{
  "num_hidden_layers": 13,
  "hidden_size": 256,
  "n_experts": 32,
  "experts_per_token": 2,
  "d_expert": 160,
  "d_shared_expert": 256,
  "hidden_act": "squared_relu",
  "moe_layers": [1, 2, 3, 4, 5, 6, 7, 8, 9, 10, 11, 12],
  "router_score": "softmax",
  "normalize_top_k": true,
  "routed_scale": 1.5,
  "balance_loss": 0.00245,
  "balance_bias": false,
  "router_z_loss": 0.001,
  "init_std_router": 0.0284,
  "lr_router": 0.000862,
  "vocab_size": 18801,
  "norm": "rmsnorm",
  "norm_eps": 1e-06,
  "tie_word_embeddings": false,
  "optimizer": "muon_variant",
  "learning_rate": 0.00842,
  "beta1": 0.95,
  "max_grad_norm": 1.0,
  "batch_tokens": [16384, 32768],
  "max_seq_len": 256,
  "train_tokens": 243500000,
  "max_steps": 10360,
  "dataset": "wikipedia_en"
}
Below are experts of layer 9 (counted from 0) of a mixture-of-experts language model. Rows are named router (the router's row for the expert), up (a neuron's input weights, with its number) and show model dimensions 0-255. Each number is 500 + 50 x the weight over its row's rms, rounded and kept within 0 to 999. Numbers have three digits each.
After each expert's rows: a language model's description of what the expert responds to. This comes from a sample of Wikipedia text that the model never trained on.

# expert 31
router:500470528572470525489490680489492600438495478473593435561557480560501496582504471515493567374507431389563469507477542560541428473525475489496550505489416506467452464500603514550478419460579475451569516517564515442478432527552524421385514553567442546574585601451486568526541504475449423549644492457468526595496506537530485474467513499451525516560459558549503463510438526475506575565460552453551495459470473594414421538489411422500508527493533544516528442481473475587532500583476537600452540500472552516566420461489492579519448484528547557608458496519501532495498410496522433456497604497487528516529411576492493545469482531499455552612403504533495499447513467431497499523490474528521517448498602463471555481455583530537464564519454547458455530490484436470517480415487496
up1:516515589494521420529489518446462532479592406500505554577454553517509497412433545495495495397566561489437485527457496524502505482480545392449514478591481428474537528549505407540519417490553583432490506533423493491419461438551561465483429503521554490560447495483490513463414444511479447511473560414480538455527491578460526504494510503538553423469514513460401475549512582427528513443430496424477585519461563581432537613556521486554536535499482463465545437525528600460556522433527452507393671459557561520542470538552466466435435468527531555630490522539421466435531529529558431490526472474526601499514556513556469471477408492537388505587573563551526500402551519559544446533514570490576520521433448437526567488474537486436422481509520553583517500548550483495486521484470519
up2:511555418497520584460467550486491590501498501446485466488422500529538483581456411517525521535474465426436464501455501499621536500484465408419540493550526437415425420445469569450579484524578458430541434508531496496565493502602544494570501586472425474551537456565518554550525430497421429506557595477473507499512441489601437521524509580479483448591497490481547522496476523527468490558532479480628516570521567479510468492483617386483481534442441511496479426503455539515434511565442521559493581589451625433463477462575490573541466441478444496526477482505446488528462436523509508448522553482476571484547537441550577442506527503590573507474457514512513498526520582500404500412477532512502546496563500431557535576454598456625466434496513484491364539432545535457467442456528458
up3:500449597551479565532511508502486476470391582451489603463523485574558436544462537506396492441489464447478486423446470478493472484463544557538515489535526573464469544511578410507451347532543622492534598435493555541501597501646428476527545592475564560515623511470495586459571384484541460478462523553496442465459550507568462467507531508514461536597460585528517430459437464455571481473479529569482562489497478450484525518555581499515471503508529425556541439483459478524534527502572403477498572480517512512496561452476539564534468439525519546543388521508506542444471520472538527466514512485475504517441506512508598392436454430537458543489494563455487496473508464542535593511404576534458483529500568519396463501517561569395382503520488455512475499509517422522584547554470468
up4:526519499530478457475543557508570496516477472470459520496499484524531408519433508492464511447471476447520502561470475532561490461413541491477467517491495536523499506433583558479557520542490443503409429509505585450512540417471581590488561520447547546589450577420416483533589561519523481475498433455473526445503524583514565479516561452481549568542574545480531407463576380526464457527579551515561430466454470450451461452495467435543608488454546479437524444436538497469418518597555370479523463552435534509517553574563522533511528502452486465446539520385529540456435461451537388404525539460493603492548502594400482482411540463562509522586572500589438477520523475453425491403507495545548551508479542500631558562451508467477490462502533591501487559437511504553530613429521489
up5:415463473459488418455567590552508614497551458505479448499608446477457467467532466585431484469497502458402444471458416516473510519419509532514482480420514546500505492464463554467463562540497648504482485469518462477601516482546469357417452573490523395534553465477391442479527405524508474568473512392533457550484498444521506496526490595501493496461480624547466491478535496507478445603513402463396478511535468474467477445481486526464515469576502499481600542487539535550549533527497606497456527456477540526420488529608535451486470569507523494503409563524582468447478600542423471499497581465445516490554494550473639503538456476463466555517576565478465508390578499521527486475483597491497529436560519503460443439530540538413529497496476445486494487519412551603515445511454525
Description: Ordinals and position words

# expert 13
router:531486498568544498487538574546411545506471517483560436496540426510548514517572409585481581477505469432526413597532524475616509468534516520459569454500345566530563550500534586560483467464484441492527436518557533500499483519460520432442452488454499567503485554399456497539498496521564496498516553511495470501494578504487525587479538469473526587385408536530518457442482466465438532578432485480600520452532458499435489500587407463432514519447536531574613479487527481500464522591480472545475586592527527584544514474470486533534420474425517474482495407534570467493466470530504503478465501424498460515574463557579512527473521423373454534565451467560470517513569476468465506518554444581516478491406542570445565556440526528540445515520455515464458560523558370450595490441616423
up1:549480508528474456514527607550509515478577482467435425568515574454535534490397495461579495473538475499394612484381384450567448510352447466519574550417504611461471549589425513456564522503517443471476499549393543444485427516535531504479436551504519496473523549583536473464512504528548388461535535514466506498523508504465456510514462548490456539501506443520477510528441525506520581645530552490528563562489552568505466495537515555553541504595505521596536580439493502536526496499542517341492561584473526527552479580515602463467566486470488443540512456483559537488465511541474468515457481478608536576443419448412480509477507554573488437510473554447450503516457520539485578429484502538449499499546552592499522399529490431420511622541471525509506486510587458513461530506473553
up2:487577539534499552452554639531516516487498545463558472425483482372466427486389525508513528459576434426468493547533560442586502499549444481511581489504496545481511458513496505501508515538534526605469471501566509415498545485475459385489514560368540507431497550574493490505487483444488459444487536508518513539529490571442513539505596524451474610571531482553487557499468542561423469549423478569463528565495490412552539658486507506530474486528438512460517498564549534453494562489503514582502473511498495534517493542461520479525449446593430517458420576502553502562481442587546509461516526613582508597520481521685466515479454491488427435563374551486436579476602577514522496470499473561417527498552472468522429488457496509547498456544479527461502441548443528561468395434509504
up3:528499495550458458494603464581461552544540468536478433539457475461434480440509425539515598487595557405489479534534476429491444359509561505518438506485467444560473558505442397486482421556525497584552485361513584483528519491482578434550500520487602490495518558545507497566419554522518467538545595486482586519506494451517435531505504443473589568474491441468383451585527487403581557559378522489537545473462511531502537502528486473488525512506549460472492503511425485550500424498515440496469577498483449572551545564541583501498492406443487511397423473481596509537541496453556462541513527475418437527525505529614500553455461514439529525557484502484520592507558439410418534576444559494468397589463515512575488515619514449431480493441481458439467449520464497442536482463520506
up4:570464424624468435456485556491497488504518530484550550472493529534572368561518487522516511518384490500548499557525427430463523501475477480531515556510516467568548579527522451502491548499510383516422512508429467420487517434424543498552468453646441514477513422470439440511569540502466548408535549441503581493499468460552571455456501504498495540497513500504525581538470535457480503556491487466462429448434504584567448395513433497577515504493492530498580514557438495544598553573477522616510519533394473472449527496574550564492569456508499558550473533519539534490451504434369508459446461517421446425528425528579478545479481408556535533476494499483483565508552475543496482611543503504450358465477483623609532483459526451528485530481394428478487526498557532605500527537576521
up5:418436509428504452539585464521458556464563530447433520453436477486541544569612566549521467506435485445459487534543497499554498476533461556469550583423476566531483562563542358481475528432449446448511503572455552443474486489564497491428501476604528514480474460516403523428555449488488455496559506537570400572507523505453517463440443478559528500564457449495485579429588440514489433531502545484508571461437513492456359562483431482396470512405488511502489527462534514502438496516414497505448576533498465525493561546501413534434461502538482643480462491554467457416555598558351484392514493538475508519511409514525481599523603454493503499480488564429546531467413518529601547487458575483456466576470490478498515428484619442493472480520458465480481492489440509471538497511477438
Description: Surname and place fragments

# expert 18
router:497537508531568496509466591534473514525474447510517506556540479558517588576568452560542517456478511493550462469508476518531474518597548596468503414600406605449489435437591507498446329495517480467524467568584477421408436555535553440500507509499545572554525471508492529490569509563500484564470583427448534490529616523562457530440553478452556556516430553514573485438454442428468479552518486449525430468451615523489470506528539447424511481460524492524574445461495586532570518463474552470455547495480479458563385488497486543498417499474435471576486432542484555401490536581519458473466499527502486539571484425520505449481464419507408583553526469538480519452597434452470491526562415545481526528470504512478535421458573498546470527441362537447449517520534456480529518387581472
up9:478584534433487468531537495484515447502542515533540593445446457573467543523518427527459495430563478543412559497462497570535501461455544550496531513445525469523380457465435503422516471568563486434564478533510489434473596474568531402478404547507473546563488443478449520456452591526542538554491448570553475516487496526487554476494489625508496551533496562578449427535482474553476494478503493597448412440454466438473506503469418583518489518470587505506527488437472563513534564495452487561513468439557472486399494463492483576440533586447481485456537380528448513437502451492488539549458457341519536561478511570504462467485526465565450401633515568389408474491528529529526465516518502459371514449451524531492516561496380560469516412442496551536394475489514539576570479444460470
up10:479527551492505499612457513454540517563463472581491549578541500403519528460545526415528535486527529532556471499523400476474591611505499486446440446529591550457515517434550486495499460553474493579550494561526449424599553492471529449408532531535427477542565537491406473480461576548437494518488444451478532429472561477540509549541495477389499636515512452511481493511494426536505479531530413509481527472511526545637516562560479523432461568481535478491496529416506549505448456506558518415559505487476583523489470537518404464539526543450531460468425502490423471461475583626579527587490518430586448502526504497465557442560480543457422525488472473472418603468559470475471485556503561524548536552593537427467511403517464512412583572611391588505451417522477502530553493480485553
up11:491510466504475496482492487481477467522506501524527552460430330495507525562589502494551528538526481421542474460433497502517504503558569471488540429477567536486439441498548426546394462558585458497525609540553561506501557619521476531514488514486452446471561462472576465457501549530446558513527522449496521468518436439529506575535440473515520493446480511450504451516437548542483499602514440544467506478573531445450493546482501574529397560529421602523552493464363467512510472436498607368494535524423521459492529457459433568406460457554487454488463529520568449538501560461394578535509430514515479486596429536523470534527478445458526543536503506492430472608562525541467370487461485593578403555522487553534441437462486614535491604481499506507375506512560551512478529551416472
up12:474500574585532511499554506551507480586347405469543504466409490489544477553512440491485418555543467484513474449501409510459579384485479435482571409529441509526508509571563538534576411517446550541472573520489447489482515535455526616494541512418542486498549491546490522425540476564488545452519424418473529505585558520535499446489402535547421371459532507406487523517531365490457494506497479549505456522557552456528509546492548491419413515452540502509561436607513444542554558571524440539521463486553429468433525491491388425471457510488567578513486490512529503529434546487463559477483551479541535472469532544534556446533500501552502596488495507517452514548471519551581581490490477382546412547436537593540476512567532452525478429486414561506573505492519467528477523504564355
up13:521492506566540524590462567522482514589462534434477445579490551525518473513474498538490495518487469566511504506558438577407492462624481542517467495491519518500448446499608452429511515593544615454542486530528429461535458584499486454451491445432571561534529512477538558497426447522444425522556513485521471561461508458431457449606576513403500404462442514498519561568580503541467516483549534464498479550532542501462546533452446418493565504429486544502499368514526491494538491493458578431552462568507534585527520444456514492529547491451433558521535423497475440568561565527404468434479515343461541499499566478524481460592546555502602532566511519610560491476450519422585525551508445483582519410494485620473450412480486510559510414508501480447544494607462432544476560533494558
Description: Asian, Slavic name pieces

# expert 15
router:534532442550551548527524549471523596458457428583633451442523476542578492532579446518590485455432526484476440502508543619484491443559498500450535465573403558475482448507608552529498463503563469476483423487545534483480446578579532499411465426537415500594532507448443575492520481513535448584593521509494511505462579563552485489467606487442542555413419511546543511524457476559469544529544469426524571439532492544437485460561471482464542523466524495517527431489515502554506567521426595573485538511487404487440511426485466526473469488527493571490371429525560444518482542528522477411491447478512523556582491468521560471422493407415451577502498490488430505461497407461497484553455409530517496481447552585531539494496554516461528497536500522401446546469542491404658440467539524
up0:505491414470495448490577521576427525384511511521523536476548508496491503406509493529480541505555438491557460549514380449514537459549396480462432489555427516521466468459475519515486504513508455489523485450630453550533468525436552450429463489642502555501513501540442460467480516485445496598533493542562485435488437460602494500545563468417521481460484466528476506521471549440490466497507535447493545464500591506532529528579570529504530453520501497566571485453538505534524455474431466421508493489452514555478561525591502417412400552436555504568526536507499447466512486500444427610436506436411570507518498503454568557563608603568461560559451600502504399462454608504601531490510503579535474426472387402446479464472510493429400522529466415533566548511484499541500527498366534
up1:534365488529462480455522486486410518485509518418490468516512458485503517531508504522456480506539486509462578678569506511494450470489508551613524471535432596512513563592530479475507417436473565474584578552557537432541435509586490538498561493457570500503474479434438587478561485522499435541498538442608611495553481512490579532531555555441588502499527483549634490566486579432551516490555580442514497424594525501496510562583556511518502596494478476557440441476464489620534503459520447540524529514500559528505560431500531481480500566453485582499430529614439462443515517506576524523456525462534579542538461507460411481421568453416389458449438487542517536526450528510497551451461523467469526422471522550551516514495469493451462439509567416481610492378499494459544488555492494
up2:534443498535491448567498532495446493487507452476561496429533566446512484454484411503447525433604504510455520471544561572522574503512495468465533529556479460494501531568511524490368507571469503403565547487540610500429516430482476416482480556576434529485550560437447505416424533457535477500555514454424443568406421613489577562438504453407420510510571536507480562540531454497444529452511474513493563472544447456448542465483453542402535519525461475483474460597562467593499492414487506541428410620569577538481486429451506509521574445492483466505479498592461502545431529500478535431463505513458446471508495603536566425458562410476448506494406531514522494463471372447465547476394465441520468516467511527569591570486507522613473430447479487465407553459532504464540537489474562
up3:519584489531452439504461619504537549501506494594577506437518523453557485452550520538547485513538478540510515525537512438475550482571551473411470472568477484497450539486510487528569455439555465467503478564562484516489487550562488578489526511468488487538487571477467570589437514440525461416451569494486410412422556497572407518500513495520490512429511496393494516486571521441534555527491585519471561513516532446512518416562484548519582441480468588399521534426507594441501540512513462356503464580518530523527356525541484475522515542562466483604461388445538424482454524491511503461514451592484525490570521470528440471496474448442528471479534454435510427463491475527644481539464518516284483526485555584456534518454479534460524427579532476473467567524469551428481397479553430
up4:476524505504508529465496439497478484436543532551520519534442491513483444561488472462492567470501327590419533542451543588502542439491550556474519578561514467533516475436531591440527463483515526509533589494527537481503513493583462476548403442561561435533551509484476510496622542474450370573532519546473486464414551481435503429600567544358540501509445522507458504540442473494450537502570487418577554458397460519541441534508453501547517457460588420549500434452654508555490448535473420587446475577607466492502546467486541461543498539490553584452536472526379442570520431496482454508527523525538537488557536500464527453512526473477476619532422514482460447527422487513463496535502479450474519506527537521478441573551514459457548471530593498549541535509539511460563417503420627
Description: Sports narrative, results tables

# expert 6
router:607510533588540535557411498510516548501432513523476528456527468499520506487568453466520570390490410471463484491505491581541493521524508530464516508550496547503544507525526572561494445478567474501531347511532525507456449592456498471389512479540401520501459521426498459438541470531538440530621541547491527555509578520436505483525556457506541493549395515576489483526439443557450579546508493402565539491582605572497470570518449498445447500485563512516593559530512502551535595584482590513455531462504424549608450366461486541530458517469469508519451403537514520423446467511520455545576571498455534505573508442534585470487475411374407608523511493498501451461528458474500543587569503529471524463522533495458646484435558537500469540494471570446469559485520473439507456426530500
up1:479534508564526568508501529463476493527609530458474572582498609442508586464492518508514502471476488520477484586552503529461522535602593524553448562452449562481485468578375411454499537517471547505520481516524461482473545533457620507499516510569452446460530499547487506474552583519448487431442545590403551624545472503507463445483455434501451510484506430561471510448531479578529532517493412450503470563460457465530502426533558577501520400458490573496421498543531489425619425448582467594601487520557503436582452505542484544462393506458496513484525541495535393477457536525535531492482531431543537465478515557476473574429555432484473410502417542514451552510412532446473495445587454405465505455522411475481571500441560607529539520468551465408505513587494423540492525468473416
up2:498515498521446521498521476457509502565561525498529415541526433499495549542597523497544432451488537400420527516455543525436441615481557495531402404426417537584533576504494497568434494496461532509567528569586465529512470474403541512538555569617504490494568502572452486486558549527567516594579493493448486581536602527505478435593489511483542540520481508501439468455509484504525575433443431437490586494605517506540451442577551588405474537544476494503447582499553444467431493535512480572496544536502544532605527432573578448447449551532510491576563378546468487461487569403392447482470499533501508558402498467420456466577480453490563525569522500504490546535493471530537484580467459479593473466429432487550577461459472459436451572546457531512496538528474499528528463571502555
up3:572456594553552457484348501537510453440528519410486486466499515521435564448585501524511521505503481431389471498562604557473546544478432482405428418528496520506475448426443463497572520551546558590489433521558463479534473559474532491481525579474452479444568523536426450402566490482434455533505402525501457477484556462460556529571590455385603538472440563484529472489426426492455548479479477480590468503502531471523445521410491467487500558564556638515507567588502484493474512481478498551535547408484444417443522384447437482484453528398447500506536537493603527520514485513469438527552418506420560466517469476532492501531434561529481474552560555514530438460523463545509468582466528579374453492453551566493502471535399478471504539461493526496518508526590584425468483515503472
up4:557522580496448366521582485469428545485478505494463495480472419436510474516549506463520565538554445462520585510519393585410501441515582455516495539525416585530500540554602593459449517557552520439484492524434417491445480500440414552600475536578461491535477474507421510530426503511478505495478500490530554419522435516539521442495523470513534543485486495540524354475503470457541587424550524382483445481585488528471483533511536446372522544383513436467489478489473519556581488484552433500612425637495520497519536478485540477564462491428557504483455441526518492485444458522599487514594582461497429473493431525464471430483454449510516554511503485487491512511540514389461602538578550489513528560492512541510487578463444539504543478465585608490460471523605476418425464442498525
up5:470470532490454506436476485500411445569542469492477552521423520525466420417438493435516539454552533462378587445389425527530547560462525472557502527457496443483401463529463550524578567488548432463574517595443445466524530506580575529483440598544474335542595529520531555467536558454564502497529518553514553536502478474446534577488531553496507436459505480552426467516479510518389542508507549463521449432542507524547462535458574471532433566476406554579533499541471488498523448509454458515538419482561507420500504546475455430488565536534410572560577506520481545460550513544501534506513424585501495540561422542506489525498449508511473464545447470450575469546515359427451502485425530442502477508448485455382391461505534630463475566463469577454482528545518521534558577506440457
Description: Table pipes, coordinates

# expert 24
router:559490499592576504543423529538480577496453482523556511503491458486535565578548458511565580471469531475478425554475537528571468462558487541439515441520453528452557475449532564506515472504557365548510443539576544499507480575498546418477467463526535519529475532446450589542614436554470455605611575493486544537507551510523455523440588497518590525447443547426513521528469520426497546542487470435509494494494524577414514525535517456419501557541506564525649427452487455549594525473534527474430597487524494511523451394554445603566413448479416545561477358551525499451470457580515479493481480503516444509567510543497520467403499446464513516556501473552427541454550449466506508548547436560504484493499650530505593510477543581523477540453413485480491586489556467477565472446552470
up1:640460489473597493502518454515556466587509423474582547440522530490553465453473525557408595538416577516590525465518525548510437513531526580489376422522573554472540525518492522551505510447486474495554567493481509470548476462495496461507525449528429447548543524416517476429537397578551468495589565591464527526502525534500458507453528553453540445553489518417494516421539468459527463605545524432512531463407447467479482456513458472498510545510445548468509546472582519532448568447464527539536570447555456518421609376411566525424477601521509476557504513473467552390443464516429508498487591541511509542536471545478596493464540496488522491536539453542486577583516493568546563602566484531511459414545497490454507578422507560529545577465430485409589468433542510483487525565422506
up2:547519476509468536445529478577429529549493505534504508453521476494521459489503448547611572462436537459464455486558473520535404473501434456505417337510548497538482557540571573539572477509436496423531501548544397525455492502497457406480445525606504414450520537559466495476464556421601509488524485506501454461435541627464541506556512480529479444565477505437462629452422505452489482560509462585501606487403442514498492518487512538453567406522465437502572473475471500554500517484593455531465527528522376525465399613465608600574591490508497476546541417535490576542518518496479548533530539514429557508526546578533537508536492520518458428508431449438498570497521525486560479497379515540625517439556436563504466530486496565499566540512484553529467525490560517467525523493524609
up3:520498494499556456474485502504426447519562528476443450390540458475457565552528514383516482412598489557472452432440461522482497460504543498537552561485392454479570489459498476455543484533523439511415477510522500483566431531485519483485451525357611510528531539494481478547537541485493484565474507534507458461598503540398447472477469491456370475423471438462448510453553453485557467461518520441410450502480485596496355444507486436402525545497529379549420553415489547542535462495506479454578581506465538465577400551495544530401470485439451502416560495476524420576484558579555514456522437481488546504535464474461486569481537478398539529498481477531478537628489476512530518406538422437388474479433550507573471533385546488433501488529538479441476474502544500415488537514545539
up4:556473473538409406580517555542552463482556466464591513413489532554438393565546515543517453503463474461573524436488464553511503493500565483502472528497538475487481473353560574436406480457510513471503496452559550448411597493534490589543490445525495568490469481554421477513464478465455506541418567418498531574506446479473554505488466527519518585491481472505430450490529594459542513438392529444528415476535466499505481431570538510484586517468506500540537462513462460511442483503580597462496553500580553514520545508515526524478570543559478516512448470545426516501453535500407501504508567403520501498569488540475475457521528502468439466592541452503564497553541371499517518584502425509415462613477517619522466438460546518593473572453308560537574452552563544498486494580566524
up5:465512568539515578487551485527559531516532441541396597493524489467551465458553525535556517409469513497529511514486443465442500470527502455499499477545512423547444576458467508444561556489528482473528542562493492504507568510410565519474505550471538519503417512513497549432526560527581473492456600519467489401513496509512494417516391384530393467404513535576540485516482568537436516495522454579462511520520496455405542517451431421496464525568471493440446453467468472397541413527511568591487501438445399534499487514476564593475530531468559493514635474494401523570415487454464446566540452449569548475524549476538541490466486535477509527462405446469529528590449486508600477470534503582503567461486586454561527537472539402496419569483522387508485635568457462465549505525645480
Description: Taxon, surname fragments

# expert 23
router:473463510613594484647470508516455475434478426533530467552496499520544475473516512583559554456449466394521397484482515586558461431599583499468502529477509494426604416438598530505544432413562490534532509549515534523465482544529523433363502537517448502566537534481450520515552496499476481596613574439493558505564502508485440504442551418476543567476412442579562408528461478507449491577475463468514460462567473522502437562558411459471464497504547515523546493494464446518556502452491532532500599510464478419517530409456455576516493477489522526569453456519506556460460409588505493520449552501459529555536448577534509474464529496479478527545446518468476608432514451428435485484524435578412450487469492576497568505515558535471457494460468640500409538532471464471560456414538443
up1:497561437455527526560462478467511525454543592515509507530558484529552501537474492473467465540533514533543456550513471467523650535517479486454516469459554483536545507419549613480480423466510551510496415456516543543564534451484517443444438438520546467496544556520519516514547490482491489528473543558459577527481519456426555479487527395380445533569521435506476447514570501559518536431535444585445508424557573487508447511492503430484581525504470487466472496577466502691596602417485491451544543470469536417546555560491441441492449515400558535512487480488451492451589428541595512503478554567558413531541567450413509564465452439470564555426464442517576469502453573468429496578478475443493437447458478495541501460497570498496552462549458515479404453447575433403548648482547484
up2:451478591590630566518438570427424446477401495507514489540540499593556457520482473481564488497550561513437490450557506468521537509487574533502508523433476464452439466424490520436506551595457452479563516503429578532448474523370463425572528498521494543579455496560615493584562554486551493441501598428529569468671538433457462487488512423537569452426532513502567505475493455374550396458491487521477451504556493493513493536537521435550458469442551561447510514477556565487537607478425550559503594553454491453534492515495506545515487479461458408541449542526460502493494549471511524444581573490405581471449496498533500495539485482527479535511468536423496540485458552511500512485465558523361514519457445504507569658528479508496552435437475562506544428531573481511532483517454507
up3:412520459482481540565485560472464528425501494490536514533378535613533484352563449511402513421531414440421439554501535490530491428539550475538397514505543416498508542528448473384581470417515468459529524529578442563487552537498524566499531475490490448540547390383479520497572496386427597447505559550476516532514462450479475459459532463482563535405496520576507488533542568525415588504536449429436422494572500501505508468440454576481466549504514435469516531500513537439509526537566592451455468442510402593568440527545498527558488510484483477582490513399427512462397546543528530536475458424483557506507484534481503495568468517521501511492506459515554562495597500525475485601515487516534407512540547594543492506490551474495662503479418528541497531440524454545488459461496471
up4:573526558522487468553361569577549562513483511547429460493524457589537518465533429495491484458510414459516417500470489573566488502508571616429551555529582513531550464452655443453584462474446498462550454532513493533393523552550519517468480451445562534469611545485511541522514451500494582556551549425552550458529580500495519512527516443468499516496560553534596374452495480459508396509537435522476472480483614491513526458464513515510535451505543497449497532497507556448514566588532576482535573583505507505519469462546595477497537497461404551466551459494525427458426382463561441584457453550522539534457483501500575468485505505556605462487465554483505548441524562518466436584511380482465557523503507507547392482515462424557467516451518592547530511528457505419383493548471479
up5:495459562512624471513405497503488396462476505513511422452559525486578501470491507444529628522395471487406406455461507480485605560552516412461476535491539468424421523437400459519505524420488560551494437442552496513463478545512509505531546484463461439523553496504478497528541519527474455431525472479536457437565567579518501482496448535462525455477437558517484466475488544396446486543531549474427419553370489503473506546520451495583552437498658536477487525528478429537499405505364460511512556495516511492518496531477419655528487507508480417580506574477486538566528495639541524467482476476509496515560466527473521458461569469569465447500541581448476546566491547505544507596539409559427476446418423497594548488449494496418476520533534451499544509554588519532544485548445546
Description: Abstract noun stems

# expert 21
router:514460529561493597510500547480484584462422488501602410482608444622564522504598480522560544452541502485479492597500455562522453487487497519439523390467413521500537415462579530471447516459589489411501505504565601539456445507487584535420474451498462481581577479411464434615557543523484517534642569450518558520480527529546424509515533422467581555502434533505554508570481462524420515533491490501535560513533519614494534445519461421478453559518523445469558459520472553555565481507466523524357515478427439438496501463504440535541467505478468472456441468582555557471482514651491467459506433435499549521571457560567524468449503468464415555563482532496536552425538509466490492524575492541447438435483561486429567515451560507543514545519477482502427537484496454547556461464543482
up0:497445444543554578482556473410567553497472467511523449548546503498554520529529534430504444493519591468547474544421575529422463471495576513513542419470420434435610438459561491454547565511463571519562545428509544464478536442464619542518569488492583472548550517492625572532520472576532518490538496452486503457451519485479567485538501474513544542483501534584458528469446505521520450501475574537526464536435506555529514651421541496503529470430454460574474505509498529534480563535540502444609538574515509522508511480485410652516525542515413532579447486496515531481595512457516487465439503541443535465506515527499518536456584519520598474592443605535545439473597489454552457500538469532502468551414545471568534445603496485553492616402543568476644494418547501506560476460485544
up1:518584526498484507547467588497514622496542437467506489548457503463498439450487498518591384450461517521502468508533362575554595514576513478446489490554560476507508582543554521454480600412402400530495560462498601595480528424511527507408481491567500597498610472521396509485458559430477504512515522542542519486462525482419465476547547431492512558501507496509462458475524477429564462420512553482511489567507513506549469464508524578525569416503531567622553483586530452542522518557516514488575409504491547488577461395513488511520519527486524526489502550408459449526527527539529476429545344568532522464521547497628526536560455473474538441567528599566490545499487584481528555500526531478441492470468494488476484412580601454577537467459569541491523460518503517459493431391450476
up2:540518486525427503541503566538513481497552492436592552498474546558505452453534425531542430556442520457441443417522447456524530484565420423433592489491533453453558503476567466378484480522525474537527514628455524606488535470504494527437552465589422480443511375440585479380536526516505480500493547534516510478548505497505518445529505551557511551425506438510487424418519453492469507491436515499393404505490580480510493433532531429599596433417463455490551365491432538435588493534459532538519499491445371434536545503424577519412491425527548434487547443538443485513502492480594454483400538481474576477536523453555482443464516543466437576537512523489466422562613566557558530482501482511584481492484575507393503500500418511508508523483477439454478498478529503515494508470549577
up3:484522582576565436470502520496441484503503476569477548467559496489389451540436461535475549502515618522486507600552454551526537399415524559438494488449502593500417483511520591521543571542463504556554541496576528483398509474440434604487474518526461499392501503498523495567617573493505433524482599410547485496446385571558503356507589440489513547507507499506481560511452523525498544407395456492483532487519606583538430491540414551496488469578566390541568561506438554505558521494510497430507468503390437499438566526393541544544460526561587482480476454463510475495564481515609441465503482515549509520540500608480498432546557486497521425437510496538501439502460524589443501456473575550508496500536435504533562498529439468533536503521573491471543466471473488418492475478533485
up4:407472593528483489441495445533488607529447534497507477502498546483486474451553466469461584369492525583460600517544480455526479571544529497487497486526431516485486475497555449613495466452460495505552484528549511509576511585520493500440436521467511538460599399530499423536517590517440525523485540421578490469531517510534508469515481488508511468412567506533481452533489541486470524548532421450456517505438494534499487450510584379539505410475520482505567462461503431458443475488489614531528471479534549427558514539541463595454462480475539491622541539586403494477415522598505495446554469549533595522503499499570494469599484538491465486534513521497522476427562534523477532507489586389543421441538545530574383477409638454494569555578461342433530536484443539526490469492526616
Description: Articles, table headers